Experts of a small language model.
Size: 14 layers, width 256, vocabulary 32768, 54.3M parameters.
Experts: 12 experts in each of 7 layers, 480 SwiGLU neurons an expert, 1 pick a token, a softmax router.
Training: a variant of SOAP for the experts, 292M tokens, 4459 steps.
Below are experts of layer 9 (counted from 0) of a mixture-of-experts language model. Rows are named router (the router's row for the expert), gate (a neuron's input weights, with its number), up (a neuron's input weights, with its number), down (a neuron's output weights, with its number) and show model dimensions 0-255. Each number is 200 + 30 x the weight over its row's rms, rounded and kept within 0 to 999.
Before each expert's rows: "comes after" lists some tokens at least twice as common just before its tokens as in all text; "comes before" lists some tokens at least twice as common just after its tokens as in all text. This comes from a sample of Wikipedia text that the model never trained on. Tokens count by the router's weight.

# expert 1
comes after: " ", "1", "2", "3", ".", "4"
comes before: "0", ".", " |", "5", "8", "7"
router,216,170,191,174,177,212,178,226,245,224,215,128,175,193,162,172,210,220,206,185,225,230,214,207,233,210,266,214,186,162,228,192,180,217,196,233,198,206,203,156,228,206,218,212,233,221,221,188,263,197,195,194,233,203,260,189,163,212,192,199,222,247,191,220,243,179,144,220,233,147,232,221,139,190,191,192,201,212,178,212,215,229,225,222,193,187,231,204,195,181,157,243,157,200,222,129,211,209,171,155,168,185,163,215,191,191,169,191,204,258,221,177,182,186,216,258,204,229,177,222,190,202,159,266,168,210,217,183,207,227,207,211,208,221,271,217,157,184,167,225,217,244,222,183,213,213,199,186,231,191,156,217,235,269,212,202,271,225,218,205,209,232,157,134,180,195,188,140,216,255,169,178,206,224,189,180,210,191,234,171,226,234,213,163,270,189,237,200,171,214,221,180,194,215,210,186,257,234,203,232,203,199,162,110,195,210,186,209,220,178,200,180,268,176,187,210,208,230,214,153,168,293,234,204,217,188,234,239,199,193,200,233,199,162,157,243,179,197,194,203,221,230,169,241,203,196,222,211,237,186,203,127,176,174,137,139
gate3,230,159,205,218,182,194,174,266,218,207,217,185,183,180,223,169,218,193,203,175,207,187,221,212,202,195,247,203,220,218,207,213,221,193,201,181,206,144,207,229,216,154,174,207,157,162,232,157,228,183,218,171,169,153,161,204,226,195,172,186,201,212,212,219,229,179,188,133,194,174,222,219,184,205,215,174,193,201,179,194,236,184,195,242,162,192,177,176,202,194,281,250,221,146,264,255,176,185,231,195,166,147,201,206,223,180,186,205,224,233,220,245,204,194,223,181,175,191,212,293,203,153,210,206,195,252,195,169,168,206,240,180,258,188,198,235,187,209,214,181,229,220,183,210,179,283,230,200,195,199,231,157,207,199,218,211,196,204,173,207,169,208,188,214,211,227,221,129,236,223,248,211,169,288,208,160,196,165,290,198,243,269,238,234,223,217,243,234,175,234,192,174,151,255,206,253,217,222,182,224,228,170,190,176,199,242,219,171,180,177,234,198,166,258,252,201,196,196,227,170,167,230,226,272,226,196,241,202,165,194,168,209,198,136,190,184,196,196,161,176,251,193,201,211,236,196,220,222,180,176,190,144,175,243,175,228
up3,269,241,156,201,191,182,210,150,214,197,194,213,234,235,218,172,224,237,232,147,252,212,143,217,222,218,185,154,141,214,163,239,231,190,200,189,247,208,204,187,183,219,160,212,166,210,179,181,216,191,160,217,208,192,181,194,178,195,169,157,156,213,173,208,286,251,209,265,258,181,228,211,179,196,150,240,219,208,186,214,153,222,190,189,225,204,187,215,181,221,231,138,200,178,165,207,169,230,192,241,254,188,168,186,204,251,186,238,177,167,227,154,229,187,217,176,254,149,203,201,207,250,213,178,216,168,218,241,243,216,173,175,225,254,247,210,209,227,192,233,206,196,244,157,189,215,203,184,240,150,216,224,206,213,196,200,197,225,211,200,252,212,161,171,246,164,208,261,231,200,217,195,258,144,199,188,195,215,155,218,176,197,246,186,219,195,209,217,191,158,207,207,209,216,124,154,195,200,243,208,231,189,249,187,198,172,194,192,193,230,157,198,224,187,151,257,224,168,158,196,253,165,195,188,239,237,195,244,239,168,246,201,239,231,238,192,200,177,161,206,164,235,143,221,168,211,180,214,204,194,156,217,223,213,226,168
down3,218,191,147,224,222,210,215,233,215,133,211,169,230,207,187,177,175,172,202,195,175,208,204,195,144,215,220,148,208,169,200,223,196,247,185,258,181,230,137,204,230,214,225,224,252,148,169,215,169,218,165,230,167,193,269,204,166,240,215,203,226,184,215,222,213,196,188,183,194,186,205,163,217,177,224,180,220,258,170,254,199,176,169,191,155,145,181,177,244,181,257,237,128,260,186,212,217,189,182,157,229,201,185,202,190,198,245,235,192,195,192,252,194,236,226,155,251,148,164,173,193,238,163,169,210,192,242,182,179,219,212,183,227,193,168,183,134,218,231,145,144,206,195,193,258,185,201,201,188,191,248,190,175,200,254,167,203,192,223,221,194,220,210,271,196,208,205,201,205,186,162,262,199,146,195,193,222,153,218,190,193,202,190,236,193,175,153,163,212,241,192,229,183,199,174,188,216,178,188,222,220,209,164,240,206,208,216,185,188,171,210,232,210,227,246,220,202,245,229,195,197,223,213,199,108,205,175,175,266,216,199,167,147,178,177,219,209,219,162,209,233,232,232,154,228,244,203,238,241,147,244,206,165,224,145,202
gate4,181,171,220,184,177,209,146,157,188,234,208,189,159,176,158,226,198,232,197,199,185,189,195,226,160,152,190,215,181,148,238,167,206,201,217,277,225,142,227,174,235,284,169,222,147,225,174,183,195,195,224,202,228,166,207,218,257,224,204,176,198,192,216,210,194,230,237,234,251,213,202,213,250,218,195,230,234,248,214,251,203,170,246,229,220,217,181,133,197,210,157,162,170,221,192,157,206,171,195,236,167,187,217,243,237,186,246,226,154,206,221,221,211,145,233,164,169,248,170,155,216,239,235,140,258,250,252,196,207,200,209,186,162,165,174,228,222,220,182,220,201,211,255,221,235,198,217,224,200,164,232,174,186,220,255,205,207,183,184,215,216,245,250,151,241,191,187,207,202,160,227,170,220,254,188,230,210,169,192,166,187,241,176,198,201,191,196,220,159,175,216,255,185,177,177,222,172,186,264,179,172,208,183,195,245,204,168,173,174,193,194,149,169,237,173,213,181,169,254,216,229,191,249,179,213,220,180,237,188,174,236,190,252,213,215,274,186,232,212,190,201,189,191,210,204,190,205,150,179,138,198,194,152,168,204,190
up4,141,215,193,164,241,166,193,159,242,179,185,157,163,249,141,227,217,187,171,220,184,178,213,155,188,148,230,177,213,184,219,175,221,187,184,230,219,235,213,142,205,231,181,186,201,249,186,205,190,164,254,241,262,222,210,234,220,243,229,192,177,190,249,201,200,184,238,219,191,187,207,147,179,156,245,211,172,199,203,190,209,213,169,219,173,208,177,205,182,181,212,161,173,207,218,203,205,215,209,183,192,199,236,260,208,192,235,232,193,207,182,237,256,186,239,177,197,281,168,148,176,235,158,163,207,203,201,216,193,205,156,202,189,168,215,173,262,173,190,209,226,147,157,230,229,243,190,208,281,169,199,234,237,153,176,179,181,224,173,215,239,239,228,201,139,239,190,213,241,149,172,201,214,223,190,213,252,182,196,188,270,210,221,183,186,184,191,241,156,178,173,184,211,159,225,267,190,181,211,199,205,185,118,191,195,160,183,234,204,234,175,210,233,225,127,196,179,185,213,177,171,197,212,166,205,205,147,222,140,228,204,203,238,207,202,203,228,242,163,176,160,215,212,134,212,216,209,198,225,174,240,132,208,212,209,187
down4,221,201,176,236,211,165,191,197,240,177,138,145,152,165,170,193,175,176,171,143,183,170,218,206,197,159,236,169,205,177,198,166,210,193,229,214,201,254,212,191,190,246,192,232,195,217,212,235,153,238,258,197,212,180,247,181,217,205,200,245,248,216,207,218,204,228,266,212,143,249,202,208,165,159,179,178,257,231,123,190,129,187,237,177,215,179,225,220,203,183,232,236,208,137,230,158,169,177,253,179,135,254,177,219,246,146,230,208,229,241,228,155,221,212,220,184,230,221,186,181,212,199,217,209,293,197,199,225,151,168,238,179,239,186,211,205,207,218,182,203,182,145,232,197,211,209,220,195,205,200,223,196,210,228,197,130,185,172,161,177,145,183,192,190,163,245,216,190,256,150,189,271,222,176,186,219,192,206,169,195,229,200,238,224,185,185,192,204,229,219,185,181,209,271,205,190,205,210,178,221,207,195,235,176,183,203,188,162,201,255,229,231,222,245,176,232,166,206,203,209,264,181,205,228,181,180,185,248,265,174,258,164,177,201,228,203,169,199,207,208,236,219,164,189,163,182,195,220,204,187,210,223,197,180,194,201

# expert 6
comes after: "-", ":", " (", "\n\n", "|", " •"
comes before: ":", "\n", " (", ")\n", "\n\n", ")"
router,143,226,177,167,221,154,186,256,193,199,197,208,231,213,145,201,201,205,263,203,189,160,177,290,264,230,203,211,182,196,177,206,228,210,185,218,239,223,183,189,178,201,172,168,237,202,205,237,213,179,216,178,242,210,184,141,207,196,146,154,160,137,181,218,185,172,171,183,221,179,261,211,194,202,175,231,211,182,213,245,192,189,203,175,203,227,215,215,208,158,165,196,215,210,189,179,199,182,195,209,164,145,191,208,216,190,221,167,258,208,221,194,227,253,234,205,196,233,164,253,197,211,171,212,143,238,180,227,190,249,206,203,184,178,183,240,214,220,196,204,204,203,207,189,252,203,174,188,208,153,192,146,205,231,203,204,204,204,281,193,145,187,191,168,167,196,255,213,226,185,236,216,161,232,202,148,246,203,199,134,198,168,230,251,213,145,217,232,200,214,222,202,137,213,187,173,218,270,200,186,197,162,234,138,179,173,174,226,226,217,223,182,237,157,238,146,187,202,252,208,196,148,250,242,139,193,207,234,184,231,184,243,216,203,164,240,188,159,230,159,242,240,175,263,199,188,148,205,227,190,197,199,192,192,217,197
gate2,253,215,235,218,234,186,216,218,185,210,215,173,186,218,181,232,207,199,180,234,197,190,197,206,177,133,161,157,197,229,174,263,176,192,266,257,215,196,173,234,232,262,198,193,202,220,219,264,123,197,216,174,211,268,212,201,168,235,207,223,221,176,215,176,258,217,186,226,250,243,241,185,164,150,228,202,232,204,189,171,211,134,165,211,210,194,220,175,204,186,181,158,201,185,218,176,217,153,190,166,218,208,185,218,225,242,189,241,178,166,218,169,203,221,178,211,198,262,157,248,228,189,164,171,241,214,164,207,207,148,212,192,226,235,220,228,118,224,219,236,195,230,215,217,141,244,188,170,195,201,245,219,179,236,216,252,197,231,197,164,210,171,225,248,202,222,197,188,241,228,217,228,210,214,174,196,176,195,170,171,201,148,200,232,169,224,131,246,232,174,205,203,166,189,171,222,242,175,206,194,194,201,194,231,159,158,157,182,165,206,199,186,158,177,207,224,209,242,154,213,241,196,203,212,194,201,224,225,252,188,233,227,228,157,138,226,195,168,220,194,232,180,174,219,217,153,162,147,167,189,135,252,204,224,172,174
up2,199,190,185,206,136,243,178,227,233,180,220,181,160,201,155,168,170,253,209,227,212,217,147,167,228,250,204,224,223,142,230,176,212,188,232,241,223,182,223,208,192,220,230,181,266,181,173,188,230,203,213,205,132,192,221,214,246,146,218,223,215,200,210,218,199,172,182,178,193,241,206,173,194,175,168,228,187,194,177,167,212,227,206,261,215,277,182,229,188,206,192,169,168,178,214,167,173,204,189,265,191,197,245,208,161,247,216,200,213,254,174,185,147,175,180,200,187,191,224,176,176,200,184,225,237,186,188,205,279,230,175,183,170,209,212,132,181,197,196,206,209,249,230,180,235,188,194,221,215,215,186,216,190,154,171,195,162,232,188,203,190,159,180,176,182,211,248,153,255,205,191,169,234,192,190,210,203,213,219,166,157,263,160,158,175,174,217,191,149,223,114,126,186,187,146,258,167,199,207,244,178,167,234,206,194,243,190,184,239,227,211,155,172,170,234,221,211,208,217,216,195,218,171,173,251,189,181,152,159,197,150,203,198,196,282,208,200,215,256,234,185,188,221,121,201,169,218,207,208,221,176,200,174,210,214,222
down2,191,213,212,160,197,257,186,161,230,181,170,251,162,135,209,177,186,194,163,234,153,262,168,205,194,210,198,200,181,217,184,193,183,181,206,243,215,251,211,174,218,223,217,190,215,126,249,184,222,222,206,259,183,202,201,215,157,201,217,191,206,236,249,204,241,201,156,278,161,184,174,247,207,211,133,160,244,187,166,199,208,239,186,221,150,174,203,220,199,174,192,177,206,203,224,195,252,199,259,218,139,184,198,215,185,193,188,189,186,183,141,148,204,165,192,249,201,233,207,168,187,194,208,240,180,232,197,204,187,230,203,178,199,190,228,283,217,221,209,205,274,231,207,204,171,179,201,273,257,199,184,168,229,226,126,255,224,138,163,246,183,216,235,197,250,160,147,160,167,160,201,193,177,225,223,157,204,213,176,181,179,235,237,201,208,190,228,152,165,206,131,202,198,198,196,167,164,192,204,204,209,239,264,209,215,191,219,198,149,204,183,146,218,213,150,186,226,202,246,192,216,193,225,228,195,212,234,218,168,189,167,212,193,195,203,145,192,206,199,229,206,209,205,206,184,167,149,197,221,226,208,180,171,208,200,253
gate3,204,244,206,205,198,178,160,262,180,186,161,171,214,213,183,194,173,189,177,192,169,192,144,215,219,222,119,249,211,201,197,209,223,225,234,140,233,218,176,159,182,206,194,207,146,225,179,225,206,193,192,216,202,264,241,179,227,183,178,209,192,160,203,164,164,183,180,172,205,217,189,177,192,215,164,233,254,187,222,270,181,238,261,174,242,222,182,247,226,239,165,209,173,197,209,169,156,225,240,194,194,208,229,195,188,212,263,228,148,233,241,219,204,175,227,181,239,213,248,231,209,187,181,202,256,161,183,186,183,224,167,198,151,173,195,212,218,220,167,198,241,222,184,220,194,215,219,164,197,207,203,228,220,247,173,133,248,209,220,249,236,211,183,155,166,185,194,197,192,224,229,185,165,217,171,230,207,185,134,180,197,183,179,190,157,180,171,114,173,173,190,194,203,146,220,205,174,206,225,247,203,179,207,248,175,166,180,223,178,209,249,242,138,267,158,186,193,208,249,179,225,244,161,198,224,222,222,202,224,252,191,130,180,257,226,157,196,207,217,226,194,186,166,202,170,214,158,186,232,196,214,188,274,218,194,171
up3,193,163,178,156,189,221,200,146,162,203,189,238,221,194,193,244,216,223,204,205,207,142,221,168,157,242,252,189,212,203,283,237,141,129,175,206,195,172,196,252,181,201,223,165,211,162,228,193,194,159,201,257,196,179,188,197,198,212,177,197,187,219,196,160,183,156,148,182,158,167,234,169,237,190,157,246,142,200,258,283,178,184,189,221,223,175,272,241,172,212,226,208,231,178,170,231,197,181,137,232,159,227,210,209,185,167,200,223,172,222,209,230,172,209,206,194,164,199,214,173,234,165,223,255,241,210,203,144,183,181,186,181,223,221,210,257,146,219,242,224,170,192,174,186,142,195,230,225,186,214,155,183,206,151,224,198,201,150,186,210,183,201,238,175,159,136,215,227,262,227,203,230,213,216,207,184,214,204,240,207,178,175,244,247,243,178,191,176,217,146,185,202,239,188,154,173,195,234,139,208,196,192,186,169,123,224,211,219,225,186,222,177,173,238,225,236,191,186,152,194,245,188,189,157,191,199,193,166,226,243,211,224,209,195,216,236,168,181,164,210,227,196,225,184,214,174,230,223,193,228,166,179,224,185,206,212
down3,216,143,222,236,167,191,207,189,135,154,251,236,144,154,141,197,191,207,201,189,199,176,137,231,212,216,222,165,217,197,165,186,251,160,256,191,206,201,149,187,153,228,197,141,221,193,218,206,229,175,175,216,191,235,220,198,229,195,175,201,208,225,157,186,220,186,169,219,260,174,196,179,210,159,191,177,196,171,188,248,234,214,152,226,199,269,212,227,208,201,223,181,168,193,175,233,158,124,218,198,233,172,206,201,259,254,194,217,204,216,244,221,238,157,200,213,196,199,148,237,209,211,193,225,220,234,203,195,180,167,223,188,220,177,225,246,159,204,207,236,208,202,179,166,236,246,185,220,202,202,202,198,206,197,225,178,138,144,203,230,216,205,159,195,208,190,221,214,219,194,193,185,177,171,185,232,263,164,244,239,207,195,261,208,213,168,235,159,225,151,185,255,216,192,167,258,190,185,176,206,243,182,207,191,211,174,193,172,188,205,186,203,145,201,158,212,192,181,150,220,208,157,222,203,222,226,153,206,237,203,164,217,235,141,164,212,173,180,135,175,244,255,200,169,212,152,206,198,255,199,223,154,236,131,159,195

# expert 9
comes after: " ", "0", "9", "2", "–", "1"
comes before: "0", "9", " |", "1", "8", "6"
router,190,208,190,187,228,155,235,185,244,168,142,189,192,144,186,191,208,221,221,184,191,137,154,214,229,206,223,198,240,188,200,232,225,151,205,226,209,292,192,243,179,194,229,219,178,185,199,204,227,274,167,214,210,201,225,177,185,174,170,219,245,200,172,265,158,174,250,211,185,144,251,197,178,217,140,207,163,237,198,215,215,161,255,220,234,212,226,212,235,229,180,266,192,246,215,155,253,256,199,184,178,161,226,165,184,225,221,169,215,207,246,218,209,203,210,221,200,271,162,216,201,213,205,265,177,207,173,195,189,219,219,201,207,210,253,242,153,197,179,189,216,163,254,139,180,237,253,215,165,217,183,225,230,246,206,146,224,218,247,210,226,176,187,209,216,201,217,239,242,160,199,178,224,206,164,170,180,230,189,137,220,248,156,195,200,181,223,237,191,222,215,202,204,233,168,203,181,238,206,230,231,182,188,213,215,154,228,226,203,198,184,150,192,195,215,161,202,191,185,207,195,239,171,209,173,192,204,236,182,241,232,185,151,181,181,187,210,197,228,188,223,231,151,246,142,213,242,144,193,190,204,144,178,169,173,176
gate3,207,235,200,212,187,216,178,218,176,155,220,272,210,212,178,196,214,189,166,227,183,197,224,172,252,227,252,191,186,156,211,192,198,211,175,156,204,169,223,212,197,232,250,224,204,183,202,215,214,225,193,173,211,141,257,193,187,126,221,206,227,170,240,201,149,154,228,199,199,187,205,169,130,186,191,155,291,156,200,253,168,204,235,224,251,168,169,186,248,197,260,209,224,183,187,228,180,213,164,174,135,178,180,164,183,183,200,181,154,244,192,159,231,226,233,193,204,219,148,211,184,183,196,179,232,194,207,213,217,231,185,202,208,215,213,199,187,219,162,206,146,160,243,249,174,181,245,214,193,230,214,202,177,211,160,211,236,256,212,199,227,277,174,239,137,190,195,246,138,217,175,204,208,200,156,263,159,238,214,162,214,200,222,186,241,193,165,212,183,226,210,170,227,197,172,217,206,181,203,208,217,219,193,185,219,247,270,208,168,152,277,244,195,227,205,178,235,155,172,240,174,212,194,184,189,169,223,163,253,211,229,229,193,231,236,147,188,196,201,192,206,254,197,182,188,215,259,173,198,176,200,205,212,238,189,197
up3,196,147,220,225,187,234,218,231,197,216,176,202,170,219,236,208,220,169,208,203,195,230,194,181,178,219,156,220,156,278,209,217,265,288,193,222,196,197,196,234,221,222,169,210,237,203,200,173,214,193,209,189,178,210,161,191,175,228,230,200,148,199,186,171,196,224,201,251,180,239,148,171,198,230,190,227,252,180,240,163,197,98,146,227,194,176,197,222,201,242,201,189,239,143,180,203,180,227,190,192,186,179,186,219,231,135,173,202,191,181,169,185,205,184,214,204,157,186,272,182,202,173,237,151,148,206,174,169,192,187,204,205,205,199,190,178,160,201,224,242,230,211,238,178,177,180,146,207,186,235,156,220,204,235,204,208,174,150,214,207,202,238,197,191,200,179,250,169,231,184,148,237,237,245,266,188,179,201,205,234,247,167,184,248,219,174,249,172,177,250,225,218,203,205,208,198,200,203,210,164,248,188,223,225,160,217,144,206,215,224,195,213,187,186,179,253,199,266,216,209,257,177,191,180,165,153,203,221,185,137,183,248,163,196,161,264,211,229,216,243,172,193,206,187,181,226,130,234,191,194,145,187,221,196,227,250
down3,198,204,213,207,177,206,192,189,227,184,210,205,245,218,192,189,201,206,254,261,209,218,211,191,158,160,198,222,215,179,196,225,180,192,201,219,175,189,256,161,181,246,155,210,237,217,249,203,232,221,236,181,248,191,145,235,244,153,189,197,177,173,203,219,178,210,213,194,202,186,188,240,220,250,218,261,194,180,209,219,193,204,273,162,261,188,167,186,163,226,213,217,171,237,235,218,217,172,177,235,175,203,213,231,204,187,191,153,189,217,218,138,236,188,229,173,233,210,213,222,219,172,187,208,225,242,171,186,206,177,152,258,219,254,202,183,188,194,248,170,220,219,264,150,217,156,231,247,205,171,211,187,237,187,183,193,219,225,195,223,242,159,177,214,224,181,201,193,195,176,238,188,190,213,195,221,270,196,213,167,176,239,228,118,162,178,280,191,225,153,244,169,211,215,236,160,240,225,188,223,216,213,260,196,241,158,134,198,207,188,276,204,202,218,205,205,236,257,202,200,105,216,226,188,156,212,248,222,224,168,214,170,198,202,161,221,230,241,195,153,177,119,211,193,181,209,193,204,163,204,221,213,178,216,202,202
gate4,185,169,200,196,238,223,210,167,164,148,189,169,218,224,188,207,193,172,187,225,182,166,241,228,218,184,198,193,201,201,249,169,166,162,194,209,245,190,158,179,247,183,257,202,237,158,239,206,169,205,159,246,212,209,202,212,184,203,139,214,155,200,157,181,135,202,212,173,125,179,241,224,184,213,151,222,229,205,197,222,186,200,184,113,155,221,249,193,201,188,140,202,249,174,213,201,195,202,201,175,199,175,198,248,201,173,230,216,202,229,203,248,213,198,181,205,248,189,162,180,195,197,234,218,240,228,175,239,201,198,188,230,195,155,245,213,246,163,112,178,157,205,187,213,244,177,200,228,229,211,172,204,173,188,190,219,184,185,195,238,206,170,161,218,198,209,200,95,197,223,147,230,224,138,206,191,171,167,184,182,197,196,208,145,192,233,143,189,187,248,154,220,150,168,185,172,225,213,150,192,201,176,169,242,156,191,205,236,224,253,181,170,185,176,159,180,199,212,232,183,223,256,219,184,160,186,196,211,200,228,209,221,233,222,116,217,148,142,207,166,219,213,194,236,198,228,224,167,196,203,200,161,226,161,180,166
up4,178,159,203,173,221,231,232,165,233,188,230,193,203,213,193,219,160,184,172,215,149,183,248,256,264,174,177,205,195,184,247,183,137,209,169,236,227,216,129,207,226,233,224,220,226,182,247,237,177,215,182,200,149,176,202,203,220,176,148,208,202,200,193,184,229,185,246,170,125,217,237,199,124,193,175,224,216,178,215,230,180,202,206,154,215,253,220,154,200,217,176,218,267,191,255,200,186,202,236,198,199,184,200,258,166,186,208,167,167,195,208,196,226,192,217,174,192,191,236,215,215,179,232,220,236,246,165,245,176,199,205,224,221,145,228,213,234,205,173,195,153,217,188,248,235,157,194,206,183,222,174,202,207,201,174,234,195,207,201,237,241,161,208,228,196,211,132,185,246,203,172,171,201,117,248,219,162,143,193,188,229,200,265,190,220,159,185,197,252,246,208,178,190,162,177,133,202,220,179,195,187,187,199,208,229,193,192,236,245,240,175,185,187,222,181,216,164,198,238,177,265,188,184,125,199,174,212,222,223,244,187,191,241,207,156,205,162,135,222,193,207,151,166,187,246,253,173,171,201,218,200,211,195,179,227,214
down4,239,206,210,231,234,206,219,206,221,224,191,208,192,203,224,216,191,230,179,241,249,224,175,192,196,180,166,239,232,225,197,174,163,173,196,188,182,206,136,193,179,196,153,162,194,204,188,182,216,184,173,212,215,163,234,214,251,258,204,178,175,194,226,246,220,166,256,157,179,205,194,216,187,185,185,214,171,197,210,161,207,194,209,235,204,220,156,157,247,194,183,204,244,224,192,220,194,150,191,182,185,197,205,194,174,215,185,216,233,197,202,220,187,176,235,229,180,170,204,191,151,191,201,186,175,135,178,195,149,130,221,170,174,236,166,70,252,262,185,206,240,139,204,194,218,198,230,238,204,187,242,181,199,219,236,242,190,163,256,215,191,250,128,214,194,210,205,214,216,217,194,169,209,163,156,195,218,211,221,238,219,233,236,222,192,184,204,229,246,163,192,223,205,198,129,177,239,95,247,210,121,168,224,226,238,276,191,197,210,228,201,207,249,142,212,189,232,223,173,225,234,168,196,195,183,163,197,180,215,233,170,217,150,202,197,199,202,218,142,224,200,186,196,214,214,185,193,158,222,149,166,180,201,213,208,219